{"n_layer": 12, "n_experts": 64, "d_expert": 48, "d_shared_expert": 0, "routed_scale": 1.0, "lr_router": 0.00152, "vocab_size": 8192, "lr": 0.00767, "beta2": 0.99, "grad_clip": 2.0, "batch_tokens": [32768, 65536], "seq_len": 256, "train_tokens": 391400000}
Below are experts of layer 5 (counted from 0) of a mixture-of-experts language model. Rows are named router (the router's row for the expert), gate (a neuron's input weights, with its number), up (a neuron's input weights, with its number) and show model dimensions 64-127. Each number is 500 + 50 x the weight over its row's rms, rounded and kept within 0 to 999. Numbers have three digits each.
After each expert's rows: "comes after" lists some tokens at least twice as common just before its tokens as in all text; "gets" lists some tokens that make up at least twice as much of what it gets as of all text. This comes from a sample of Wikipedia text that the model never trained on. Tokens count by the router's weight.

# expert 61
router:421381465519565426576550490513473494544473382456500558472468460478482431484490523568481505426586459625607515543530491525479561455473482566428508544509508519504481572448569565556520547576504424
gate0:415457538526514487550451529440479458535489487566506547507469482567598458469549454576479540499422536594483500469470544528454489534534515580444484488445525509521422598512591499479512449503489569
up0:453504513458506458568533553468468501475438476591437549501496489508560445457414554591596494513429524508437508582438489498594536541414560506532369389525547465505521518488451474525477538479504436
gate1:446558515433477542475453563484549487543556436448453487379529518496538463496464556446576507492572553487412525508487532429471525455516559533480473611549547483515541556500471508516553450504599380
up1:484529417522512458504460456517492542471468542566491490563512464542387571502512462457612474501532481575483489536430538557458488399478353498555475428499508533474444490516464537448530549445480513
gate2:489514490513404397646548501592421503477545487463496475504502571563507400536568561497525545507446542563537533469491541521493492393553546512477500505497463530540514414474514462550501581471565501
up2:449495547440443374575492439522524494467521484614531442436442494531530457558449480497512527512486418446501603496536516521395510444480545609525502516582457440554511457491518467547510490522555532
gate3:547506490489542506515487542492500498511586595588536468488444503495535510527536512539504436484480565550442474493374343520523443477527476428433489433575592520560519551585587526515445537563506444
up3:413437532587583498583490566445513459525458562561558441528562539567562397561408537520500535448571472531444472510494444518462467461536425439479528478497518425513526493584620565510475505477427532
gate4:590424567478500399516584502472434464507479444463516502612485524500476510611492521530520438423528524498526540502458421485476525477533516578521466454437470484573470495480474472442489508463552496
up4:482521469546471499469475586583555544441484552574525492449459423475594539490586483413483564598501453539520426532509487529521507523492487545442506511565548485521580523533582470577474477484487454
gate5:508432468386434599569410393484497526454526463474573497518507509542511553519565534483503554453525505485465525568442510536549506513561597464413505501554495522568514612493520522447565589505430457
up5:474400488375449596586457439478478506428517452442519516529530503512530540513561503442503542425539536492459556574476484570554506489604597489458477481542490481568537581492552521437600583508486455
gate6:598423502525560540495502486551523515590458438506457423468493532521522420545525543452445631462500593586551569463577450472536484531551469544431527531495478509616490446460565440547486495462561541
up6:449475553479426476568446463471484447458598467471557479463487495463508560424471505516523419522502434453439425511485483552503527436429470392585512558455549472448538527508430519469518490404544490
comes after: " ", ")", " medal", "\"", " —", " –"
gets: " –", " |", "-", "te", " United", " Har"

# expert 42
router:472567468542531571479523496548580509572488457392470438504443509520579508472549542560532529503445435491413451530576530452538428510445533490435578404499438482567463484581425409538438472482525463
gate0:539409501529546511503460477449571486533445423583413544523541490453483513404463561527470464481437466428501448439472449395484606579458480506500519547532363446405519463451446478493502484561512602
up0:473457529533479564482408496489604508582539489531327511440506481614518579453446543546646515436475448443558479556462505472559489540474509481406503547485506462523446519463519512457558591380546470
gate1:409471554459504523458538514434558483546471460445455484468473561467390548428549419367449521522449537438543437501472542527531465382513570536444484556643448482543476514485539442534530548541445495
up1:520526482428561479431528525496512514497441517448446558576417563459489471460533367505469574508482569478550550539474585543499553510481478589407533430514433521429498398538595495471535500488523505
gate2:429428514446508556472452524587444513562462523559558515495456508476522489426531588531504493538472532570577459441560450384524492592466451543513500461465497591538480518532515553525592553456478474
up2:474453510456482519489461501609499520616457427559441585531482506510518500464484519520520583544600483590561510434409427477455529470511456441457511486569478529567492558445537521533530581468533366
gate3:503554470487543526555473563501502576471452495474407450467477583561520397509567499582543503590423495400450555475450607438456442458488530501468416463476506548499458509452478429480465403489639490
up3:497477529529510477520462496455510522454497437499419511472399545580558457471560490538565491594384574388466494461496558557514546561441543497548465488514516549514469559480516492488489360489573578
gate4:575560550582467554516538535539399495489503456424523491473532529506553550535564553495467437471514566540449440588480488494479556505472558463465472466445472535549496481457628451473471552531444446
up4:446540521438533541535447442506520571484445482580472555466427424532492429577418464501443487521570477412522549507525496510585340517471432536487498479485547531463438522553482615506435445525596599
gate5:501414565465499516508465503528440543461522490580509490503531567576470431548638504468491588489426507571426562502515459531603519529458510423442486440422530502508461507549476486409521435548468587
up5:483603440575553508396493489440572498512449556479514454474467493487408579436509448511441494530559464429561454530416554559470571492521449494514510554533532504484520465438480410548456544540547462
gate6:535549509583433455513446625556493564556514443476511535479550506474492598555593436491552459563491445532437464458561491575373484436457477553429500493535516499579509476439411534514421494449517524
up6:480406489520476478538567405539471419535545557449472558503458526585532473503403506443491452388541448545518549525489586490509502632528504543560434489348462540525478509558524495527525551507498408
comes after: "-", "|", " (", ";", ":", "°"
gets: " P", " ex", " Pro", "P", " G", "com"

# expert 10
router:480388497431525551596529469518487454534506441556484492491442542413606508460488504550502498525510498477424443454489425442521497527463445526457610485530506448480544585522483434439471475480456558
gate0:570409535483483505606444487467546480497578451529491446519524514466398436490523522640505475482401519489486542456487484524414497494496447401465447532447404541375500573467543476544532475493475563
up0:527440518566511484555466547540434409556462461468513464568502556527534432514446569617544538462469487449486449427467424461441454521531407393467495518522369490530508578517551504493487413556439554
gate1:529503526436437516510534557537465490507510481528498432398471484453571510489478466452431537495573517449563482423475554442440514443514442439391416550529513544535614458484385459419497478368448507
up1:479580558453441505492515476516543526517564439497510527534555504552439507482457508470498493459420519484525435518596432438449470549515435524520566420399504529511441552517505508579600579510512544
gate2:459528538495414502579467513558562518585500508476505444537511602498409536500502501490530527527513555589550549423557509519533470468432552489433532518570416450531489520603545383520540500393600454
up2:546496448459564437453491453509435506481474404456441632457547472518613518541501443491577516528468511413511450620512430473519549453542472524516443551435542571501549463439398535426452486582527529
gate3:523456422454473475424478546500598510514439503507501477521480562467538550453501464462383534417536560465485481569493491506365495523558525389447502470456497523562498495466487415554436552555585521
up3:475496471585504486516489534536422574580544633448567536487464449539434494546402506508547424539505471474445530432540485446599581392478491606505459463548508469399575445483534533527475420558514530
gate4:475413521539455463544538530483545550533488489444552474490475507484495507579458495424421568492439565527506476480422548519376491582464444487538449502453460483474439528447440527465520392466499528
up4:491518565467522606462488554499493552486522600510494484530450599547552476445534579434463372553553605447442492580499522436411578512531494499531517555465473514500511479488517480481575479521488558
gate5:457500587535571493557506531559462407541520506559467443518510562478509590511553513560451529476528572545478519392524459520543565546545394493411515496490475562435427428495437467445546484549462445
up5:538519509493558498496536413536458479386522530465488576494468504596498513482488500442646510551538437447472418532418485515522402482538542574501381539515447454503474453482563415503488533443434540
gate6:485465511487492426573480506511471578563443498553552428476557533503417510475541546505487546594560613476545488530473478461508556465475539683547477458554575537529530457470524438518453565474488498
up6:560442606516493456590530549485549438451499483528467579563474450491432530555503448443555523373484512459549484512481485494469516586486518446440548499423468505380512555407473452540470496487614497
comes after: "-", "|", "==", " •", " /", "==="
gets: " ", " •", "==", " Best", " Born", " Country"

# expert 4
router:518383539521502486551522583510551473562467521515515539538539454517520493464522454447494485513464480473517502455475392376561478462586514565463495565505545523537521563480517474499594407577508508
gate0:446455410501506512494486552483505436480422527460442537496456478454439511483446488484369632506577494557541463386526392462482484429482518461402619568484417507484551475503566391526601451472577543
up0:576577503452541510466538529545534436471597532377618535429547450538590412524498504463511496469517538496542437542448489502488546533445494431458390450484525497510523538547552495496547447543498579
gate1:452522553469437521449564525503479554458562618550540460502551494517515478478414418524520478470498487498465546497564535471524508520516544429483440557502571439428514617440524430526498524524503441
up1:528453467472481475562463593377434554451500466526501443459520494642576524466513507507505397518544478541514575485510523485485507546550570475432471482518494518389467559515483506511497492541374431
gate2:522543425466558423440420411566523439530476550485478494521473525419460501551445517588604428480434496429534507469468421488506502591473454420482519527534463522577532503460518533529475521529567538
up2:474536531530527542477534486440424542590530490462581470484560494527472431503467405422517529468436466491576503525515583427593483507536483465536478507488583515417477482516489510565439411492483542
gate3:506474543451532499469527569523468494498481441542493442494546568463532542473550553485525448511469534434450504558423427546675485444524527467435444505515545457597503471539476475487490528494499517
up3:490524496537528486481447476480488495525513582498432577503439471532412489468479526537472537415487488502548436479588522476398512506462546485569505546507466541410486471502545548472533438537542455
gate4:423496451507568494544466529447530554381502550579438543491433438471563454517542488460584434495583551465498414571431432539563493458534493550556451519485566577427499443502512489513517542483518537
up4:521492569465522536441511482517497540439540533579360497512490445511426469477501574390598548467532484424533475528454540501501502428455505586499488541505587562451460564492508473510577549463535445
gate5:553581612536487583399550508491446475530459494526528588643465458479431452437556523470534395489621577472513373485467509559442481549473530471569536525509480532522562481574520502534539472417487473
up5:485593547478539528422535515471516539537398544470649499628414543488522474453492514534509453545495555490509454512458482501491501631510535503495489475481592523471509571531507456494550446389484446
gate6:564537557506567515467533609574438452388565488468433450403548488421443560477510472489481452411471513419594542547430462493573452532477581480548550482472549482559512514533464535439477406539560578
up6:489562475538557461561459452489531498535528481564606481571494446551536512456430543475546516552523536490457420430653506530496522499446443552395520432446488514467506431477484415437456486526510435
comes after: " the", " in", " a", " and", "ed", " his"
gets: " in", " city", " state", " public", " family", " town"

# expert 48
router:555520496531537401382507478517418504509453561543472539428498563427543477520495529460544514538467461472477629422451495480499440518478494488484544529483459584536469599639464550488456444582489488
gate0:481561423448514489532464555443480497497506431468510407594458514503550565502532561511395571519470443428496479475507438482506570522391531488511566427544473513530477462599466442542488546455476482
up0:513454518619558448473508462498483448536548448556485564627578457508386491510548484368555498500492575514413425476445471424530440477502486533490491415526412603529507497518549545401531429530466502
gate1:553483503449536491527486415489535383445444451454501453463530456486406520519508550576483501560532414465561528478511475622526595559648497466543500512479446536519430541562517525493447433538456552
up1:593442548503511465491468479521452482490520475444483469511467521485473464467565398555578512530615479492537443498401439558564511483562490487581451598535467551456575457447521486542505449574465413
gate2:489470512576471468471593574481478546481469472461516486522534374493560473598597426510432524537492473406495442485424591450503388451478557515515586487444440526568494508445529522416411483463422459
up2:495505499468529547499466442546526454492539509507470507502438604518428504398433571497530478445499554559466545485601429544481629520513429515480424469591545481426530528521477496592605506559543521
gate3:478439524454474534569529486553483562432500511577442522524449540497436459544446518506560597548423494478490551404512492431531433564471474563462444448523525499559431566452532608523474487547446492
up3:450479523450500516584516480561483512495499499591459544488442509489438429517437498462524518492445508432469541397471453417497445584419457616502448419543525465533432489427564586544490515521379498
gate4:547508452511537344493533529578473474441487570540549477596515552461490497447613518572430475537467549522579428582464519514361421479535480531425479584426490462461509546494442455391534512590620501
up4:443529565542447591503412524403509507468489473518462476429518379536476481526459450447590530549526448439421546423542574492578589489520584549580512458564494551497491467524493529547516544402470555
gate5:457527445545553499444420550494498551366521483439423464536569547550502561433507494539539438517470398454512512549383395469491505522514568484502432493489471534507504470420573530580441560429561447
up5:513455518466502459501532463420583575477444545573545501483427457410461444510554448506456512529528610523438471490515585480503599473439476441532454483485491531512605494568487461442469412584448524
gate6:341428564474577526488482468455564618537488393486427411505476458555446494492489491476475528442569461543498549455505477537461480445516535496464565514535501449493440491561467508474428440470542422
up6:672576433504400552525487494512493436519400611493530509496527462455479537489485490479513469555537505442501533512474499446471509596474453483474468530481500539510472509436533455402609519549461635
comes after: " ", "–", " (", "-", "/", " −"
gets: "2", "1", "3", "4", " all", "6"

# expert 45
router:488472511512444398455430503510462538569542527464511531583498501456512500495455510508487561509544422566549548397431467471541420476534447513462488487502575481501598544525493442461465470651582625
gate0:506437492534566469505481559424463565469543566476495526536496536451457553554426557568464540452574539413572507523488457536593483559484432620440411426471466570453551536539484453491479579580544386
up0:524429496452517515608470563497485558507527549458548425559554432540420418515519493480431511499533557508521546577416500474436463382528403577498476642417519430460440486525425475502486530544452512
gate1:568433574438530423410473456614512458579506402454548413464516557574498504496484443528474528509467538557471505434492485465431489632542564481492460467586513552501579538531416482491483531498473539
up1:555447533423487417499567477539421503476494420418523517492545557628533487487424522508451556487504578590487484458485494455372446607581511515503536461584484511487584458549418479532486510502555552
gate2:623550471515503471534489514482418441537547470517448509456440503444483468509426533528516385503498464494601502492496471502501546588426503529506474443470551475598453548488567512472477440582475508
up2:526458512509433413456495485472444457546493481430538539457528566496517504493478517534451566498474445382458510488484571568453593502519495444525543469413559559627506545522510497488474504547468567
gate3:488413491472521460531505433504445504530539475556470577434551521474511408481465539587435460477490440501509401488525521466479487490550509431458593473471559440534506502496525589401528471423551548
up3:453608614454445519442484480550577491489452522465589558471578487452492386537565498533522511434458624506438476529449468508653637518495470583433511444467524491493514441484517543525533534512451564
gate4:469511463493461411530422559568412543415514561482483538464464501600527558562482487521520579607482458488486525490471499534506433391501473550514452484476523682480454490446395485494507459467482598
up4:397522452515451405555418468600424632438439526493533501542485523543533531523466509568540610580471543504548556535474490490528461446506481537493469450399529588524467502406488463460503515470483577
gate5:547466433477479485507370544562572522447595516542459491488557513522568411505467510551444459481408514467540546490527467560455446538540552439514485507591556513574601500486520542502486507525526406
up5:422619556480503524412563478456472517509414526452479568494487545553480541489515540459589584445555516518472514474519525491533592505475423563476467468406408538435409491561470485493525502486466541
gate6:416439574495450494593517579561512566478561468441452566520502514390546519504484569537506527430455428476558557458497477528487451490453465496463508500480443493571455529431582472498545537457470521
up6:522484474532523525386470461497470454423454527566570503497492503568505482541477454541483499568571518501433540559492515557536551574490519524541497537470472621484510473510357578466465508496467457
comes after: "1", " the", " a", " on", " in", " The"
gets: "9", " end", " season", " man", " line", "8"

# expert 37
router:492546408404475473472424507487406464476542453532549564484452513458494515557489526500575616569467503527523434393462498484427495556497444522449521542570515454565440509490533546598516370547475501
gate0:504476539577598462513506481504539577517536622508458477524513487460531517447548522533469425564412514520536471421542417535552472490521306540439535589513433442444527554446526452440534452466470561
up0:477505430427467517541442434551473484506446486456458473416503561587511486494434454471509569431540467467508548598545541539495414462409590507609436434476544580525577462505476507471546522622549510
gate1:507575508538404496514597497501510433467479610565492538533375570528518526533395506533483505472493513552482520503498449488458489568488454549462478502465535543493643567516480510511563538530485514
up1:516435515508560443478428516499462559463510515463546519533580549409476510448538554516584487449473435478517467494496574525486483469570501536460500433504552441485472405477556537407418515541448469
gate2:433395581436511468519412519483453470489452528454607486448479477463585627548437488496454517549450538460479397503479516538513459502494482461478443501499574457437555494520622500479548554490535537
up2:461493508433576558449471544499489420465512498477576511523594431536550527510457476450468520547394615484570496511530503533502575614431498520502513379550539462514449401392515481471500547455511522
gate3:536489522581457488592431531542463478459442417480532499505497472461453541551501532492452480493536486495529495446518468477428534448491523569480511533416496558436533414525512571383603358540594644
up3:572531554622426483594445463549459523461386508463471524491400434451536562460543519592454532453483490470555442485464584577437410595498542515525508532411506490438493524457507483489524414486518519
gate4:462467535522459568488453516499441428518457542523418523502467495535378464477447468489476460482552564429512530391532462526562484590378533473553586434524449467556583460463603581522500528533523419
up4:572502572478454504515509511554459511402537486492417484503392543571530499495416513430538499497439519454517476411491397392602532574489555583488508497649508470509564465483513429510528474551422508
gate5:478554525445437499522534471552512554476513462535405575540613508519488609472540472480517550508569476531530613439486525549452409504479507474535565468534455494473444566527494435539545466439603557
up5:447463454450462494473480590507438457470516451458468528531514544562463550561578546454528456543519528551532536420580613551297538498487537537539442500563492568441491529503497520660547516413479460
gate6:455497468506541523476590510572505482534533640490492575485561449591493529467533595542521491534559440469568481486466457464452497532477551583499489414546542523542436461504585466559588578511481528
up6:520507520552499523626588479443506534513480496440478429556478524512400533533381593504546516373409547518460483482522504445489415559515458442514388543594557532455456614569418480511472476507563500
comes after: "\n", "-", " Al", " non", " All", " semi"
gets: "-", " p", "|", "–", "/", "st"

# expert 35
router:486502532578471549559498523480366491518486465489514461498494517427533388589480546494451595366465489534555555402527549514459482503531573499449490411420500472432534402525524483503573504487537576
gate0:539427457509474468465536458575491527524458534510609457571511440531484490366497568431530453494467529513511521601549491541487463496548574464490483358550449400569483508551494503463475527486527520
up0:384546439486508525453450553455546465480497491538485495319540538475472550655568501481445548526540444449497535501472607473498607524468461572455556604487493489522504478484488540463499482541480513
gate1:554551586478482481488473551501480460478525383540455575550526431552494595504584497573542566492470446427548548466524493476523522470550587474541591467560474487490495447466422493480546472567507549
up1:486476456502527524493486605507570479436462570469552525419401543475565455522438490500416467542546517636438444487527421502379454538560461451455463517422498533462523546534536450454553599441446419
gate2:591491564512613519500463545533554506477407517470499516496493438503517449463455496427598443443517475552537450493527412507522469517539544526531508555523478495527549478461426523562524496475422402
up2:451537500499459471457543404553475402523602423508501447588520438527513523448502521498455568527461488509457517572563526542449494488532468420346541489476519488533427585493511418458427531554482560
gate3:537477440503625593554536519445475545506496520491471494489560420414484448544481461514551480498449534458581607483559471506575479456472464439458435518555469462515418486486493478414407530497503444
up3:466433455573588443572548465470512513404490442512417527556507389534600503517470518472506475529427462422535467463562530498482486503498464472590484506410489550544502449577477523465503575485480456
gate4:495460531461489546546497431484531442580574504449485467478469511549443499521539428540517530524608489454442436447570494453565485479421589465489581476519516406518613528472402540572511460456464486
up4:517580461516481509417534551495518559415459541554508534565541465501516530558570507383484502512487499587570521629500537483466479496511464539529432525500552552455417462584589511495577452574467490
gate5:497477520476448607554523470524533511422452481500512381612555521522548495492481506518502508535563459471448536564565409500423484479422452427460514400544389500500491413556473492526493472560423613
up5:454435458465451566524487504451526515412532487423488443617512429479579577477493470498487502473502498530429562509588437572415508524410432515472425437566427554442473464478429546521567470545411547
gate6:433525572559496498560479515537573465500479474461487490551536500408511520490542467495523534549500508443457466491514571596546520480495466572488550580410495464536464421494648502535492468432534502
up6:562448426467556418451524528444500513468478548538490443472433491599504517465491504514499481412518591533563480530459425444512498513466559565484458465607506516433482604548332508478475520506470567
comes after: " ", " (", "1", "′", "°", " $"
gets: "1", "2", "3", "4", "0", "5"

# expert 60
router:509484403447632498547574389515560446405458416527533394427523544524450510509475553545568511581494487495494624516570436516511556422564524487475468468472486484479521533558583572447472487480537469
gate0:493522476448576397424435487545377548424476548433502454500518500424411436504498479503548519556505520491523459562510513425495522485534526479462451441486518498506490464448470490598476582523533447
up0:479527448497498400519493489533566494569435464451498496531483631440514494515455483551508515457384499503542517578552481420454526580508457484550504541559554504507453498612480462603587535487537409
gate1:520473450506565558515504522453549501483531545567521423504423529507556529495506530470582476556560570580593436489527469537522450569450538514494490560563528530530444503532470638484582383533502547
up1:508531503613521530493472547468516538495511591456522354489456545509474484498490510413600496472479400522637542488514456538455510578512487469477446476440588501491476520514525575471587415518474462
gate2:481383515419476526566508498407544522588514473481448581539469520406367521595426521403587582515489510429559483476500405550481534437438493524450487483486486533446487453460542471546484477517508468
up2:486492578479553504527477455497518599567503481546447501504539539472447491499405492550543587467535491491571420507482445465496549497519424500497506500484515433463538439420461516543465535585534422
gate3:539522467503556434469461540422513525496485484448530424494493547412486483521486486404495504471535463479525533471492482412518482539473457475529393573374525457482516471424559489403548471514531491
up3:498447539464609496426489501411589466439526437467496425470469574459481522449515454464410526554557461527419492481464534473422549597571571497544487519441459438512554515513505546421591506516446478
gate4:515546475566515369504483412447455482501394425565475579470517424540430455500454532526530489550494439491539538525362499473424478502523506565533521535528562534540514487526427537540547503536506528
up4:547564470589535355567444431429464437515410422576453577431495437553467485546468525511508549575482465495470520525396498440452473482500492566551531523566578560542512521516406513487483493552460500
gate5:457483425587445516541468491561555541517516504561522590500572545419468489456545516419575490545545475483495516527450593515587457550486471413437544532437591454534551556537588543553549515544508492
up5:509434556440515514421529533482441428524436548421499449536526496591567515511494468597463524451435483531506522577512421516477541487556546538538500566569426589438459531445409496414446493437539573
gate6:490502517564615544527482436540463491527365460455441456526473462492553582538477566511498487596500540443510502536572504496430481492466568503563502483446478515435548487478523595576492538489587519
up6:505560505567578558537481424558506472488376493464470458540462439480512592536507594523509511552499516410498457522561549526504534471554625506527574491449460509479505489485522591590479537477606509
comes after: "\n", ".", " \"", "°", " (", " de"
gets: "|", " The", "The", " de", " /", "="

# expert 14
router:572460523445436520452477417471456442494549542606464499582505474457472483625436465449504601496506484526492459500587496521569478422559497506463552510478455513568530551446445483452444549512478493
gate0:612480578510460529463515536438487422504468533562495376392672579557468589545468461490490500507452529512561534591482470487480404445387499438563482487570483523513508511482444484526563544535564508
up0:590537569532541498493540493516558410482483534570613496464518465458465547563474535484472491556497512489521457539535515564463538488428479618577475488498547619508469493457497631603488472494485419
gate1:543511535569538464517462469516468386544473515477533574452461490565547515524565416438391560380471436481546394431509483516515473449502548516480517543514467417512462489495453516572570455535486516
up1:472510480523471492433513513531544555470549447508487379513511507438477456440440574587554454551522490483429542535451444474519504578512489451479486420448496524546576496532550464439427498490542516
gate2:504467561539535556532513551545506524614511512622497477387543554427504571523485508505501566467606473460532567469444459583602477582602473452542494481400434487526456534539525522513435483480473471
up2:600536525474522570551452544514557534505455557591508466448454569427395569482528539571528508533603536461478473471492488586606461438543574491496528429494473374549413530435505504489491462546486509
gate3:583514516445517425464463521517487534481408471498550550588506377479525536516567538439455606487468610517531505511398466535523471467611532471451470505468618547563473510544544546533573512451461416
up3:441457483518480546495572434520533428553504563523490397511471526484360563443441424593505400479490502544471478408506467516561579551517468543487496594478476511454531489571497517468487494483456494
gate4:520467417536385458528487547581523484439569515522515505489512504421512443377588548508503485579435543427487569452495550467569468486408437533471507483501517507567570500556508551542551530483518561
up4:471534474545412515510560522536515417431506482524510476448459564414522400486530558465538533481524455416470521520408471380413462526538447461462459475473498496567532526510605542577521499485584517
gate5:538529538553519477544468437519461470505515430539506552504505528482470568563438536470511518516577575488527461406422613557507464434478590605491546442493461457509481496455451513482494470560533407
up5:472501452422588579491439531506440526557498578426520420539539488548579434542562474501492437533449474538483530608528517514482531580611403485528382571518469436459480434509502466500413517465453530
gate6:430474558398505499489404518502498542552521465592398569511441532471514488565538443422507561542482552399572445457483519567544444489494444465505513485542450498570443573460468401411508568431488517
up6:528486488451435586582570529523386451546361504507588595501537516527464491554435476521458488469486504539420482478410478524412511424487444550602512523500448431465562430460426507528467508511615490
comes after: " |", "-", "|", ":", " S", "year"
gets: " S", "di", " Le", " St", " Al", " Val"

# expert 8
router:477458615458624556476521553471514532474489460545489563361594485539595587592399512468499430499458469534563540526463516533483509511496521497532553503600506490523520419509488519540500472462499558
gate0:465490538487549544473494420473522469433533514537496418524558570436483577424538527462515488520501429461544498565455517554521586612537478500533480492534519486483494536483523432562540378458396375
up0:473453498466523578479495417468516445404508516537451409531543534427505560445552512436534464526564452459527522568430497532528617592507466423504484475527481514449517511474480468550531379473437427
gate1:544580427461585500473488513464432573565464467396480545570505532503524522577523515536453426537464555498457402506495505540424506488610610527475523509589550463518481488485431533454551505500488551
up1:467474593476413526511473551511606470440501521556552455441488476466531431441425483520487593521538502542514561511539537487591499529414459585559477521439419511477503477527643459557467513564495453
gate2:467508426492554565373513418551600417578538514511460568599450531538513540454499433440497473483471469555536491363481481483532447506502490506459591467488488581445516457493536620488542493445540471
up2:514455461450522560411566528526576570472470442457509514556399481476510486500397421400506507469432477484526422429500501449487470551440407514514522467555553484428545492431482493433589534439589435
gate3:486489411489535494568467437469488550547408510498468511538583477501592438495458547405578488398574526460572512590539513467506487503477461491525489431550521504449540556476505471471494498486506393
up3:461423543529482543476515615523429527377573535508483425380509570508476506475449566525433475458431545515441415489584499452488570593525414480530566460465493446477488543516515581416496414525591544
gate4:525506512455574488534475492481451470527547502498528459535515513527574577582483585485516479601507503483501451469567468501487453467548435460510448543516459472605583513504539593461414449519483475
up4:534493499445449479429493541558408475470512507487531505509571423491481437503539385487419503367561483523497599512431509478554556532540529433472585474553427474449455604535469448440477454393430454
gate5:500491472442560485492476528513524453430431505540441455518514539537509473522482502526539549488509435386512549649475468519453539546566481501486453400514435566500570469638480597505459495534472517
up5:458621479521455536453537525493513419536503479524577455479524620533530528458517406503430505570544559499512577515426484505548483495519504537552512545480574458513421465450466422451556515507498393
gate6:571451585550511529488633516562437383497442502438499430564486467500485465490499392517443495414549549505523446432569476460485545579476511551531504526632560448515507466490467610601488514566533539
up6:477450468468428482436467529504526587544556387407459502504525497415409500499536530553566475559444448565508519531446538532449464580495489530484523474530489518563426569560419540438511524602545527
comes after: " the", " a", " of", " and", " with", " for"
gets: " his", " her", " its", " their", " two", " other"

# expert 44
router:572395586466534503547468534404484493467539496569535564545503456492489478490490550473541529492517418432589501566451493497444526522607516638585478532471485410418533428628540527529552520523533508
gate0:487485413532522341526506518574565407522518505518451456441524476439476563558396523455533530523521499494523473569485587503572599442409605534533483582455609518469533442462507457525402501484515443
up0:540512419527505372486494517529569428470522510497428490464480466476384570535381528465500516487516488468529472514498592466582528467411568566576413533347543489500469462519482454540440495420491439
gate1:509575521559553514541534531447509521472396560511521461531494450537520556542475471544535548516454560507559549543498550515493425361532506539562437642524359485470512487502491419473478526454496589
up1:553521442537485460401518484514500428574532578526545548453412544577502526462531532453548507505486513422461487493467552546503581559578613510411563360470549516580513559603460575578534555497479457
gate2:481540498560490536478466582556538477508519421520520521501571471512498505487471496471482572457419446497407517514492508448551559564490489588471551597548478502442420560484457425552523468551557586
up2:541527547568511445398492544610565438533493499551482519534600512574541551517423488431459489448504444586433548521519461434572575537451514517492548485545474538467464615589536446581505490425538620
gate3:547515520478486491589423534574543543453501502532534467485599541495520600581468532517458511493528428595470589475462519503520489509526443534514513530525517488494561446647447445577509389465543425
up3:457473555549554499455559466475485461519565509552392613535443458562476410513513492508528568533444553453432468593554419460515498406429554533425436464508440479543451540424536626514530547523479573
gate4:427443527455436505498516569502547467481538510518517560505476519526639548525571523474428589433578536506479424584421472495509497422536439576438499477499376542541596461463474530566469463509528539
up4:515480424489514565456489490488484533575471455503485432540530444513351437450445417450461468558490596553523541453545473552515464473481557510471522502461642480461400526468521510546500580468559492
gate5:402467599444540530429410474547560557527471450501563495465586526438573442534391569542537487498531451575509558623468535556426508488471501528487448453545438441477446495426487503475433553430444500
up5:513491486512514479572417497537499499474611504507505483536543512416414568584488486516537551505534492493400500386469470454406443482544532453507484427535595399466488485574579464437576450442533552
gate6:448532412434505498460455478443556481408523461476442529589511585519431524542562431543542569503560445439478460525449545384517438514539475527530473523550543445501448442503491546475451393385486530
up6:498539515549500610583494447474586531481544605516585478603466523544447536474533555522428532474392443476413514509544491386452509476470423551502521514433529541549548388532482520526484526485420566
comes after: " of", " in", " to", " at", " on", " for"
gets: " the", "n", " one", "the", " an", " entire"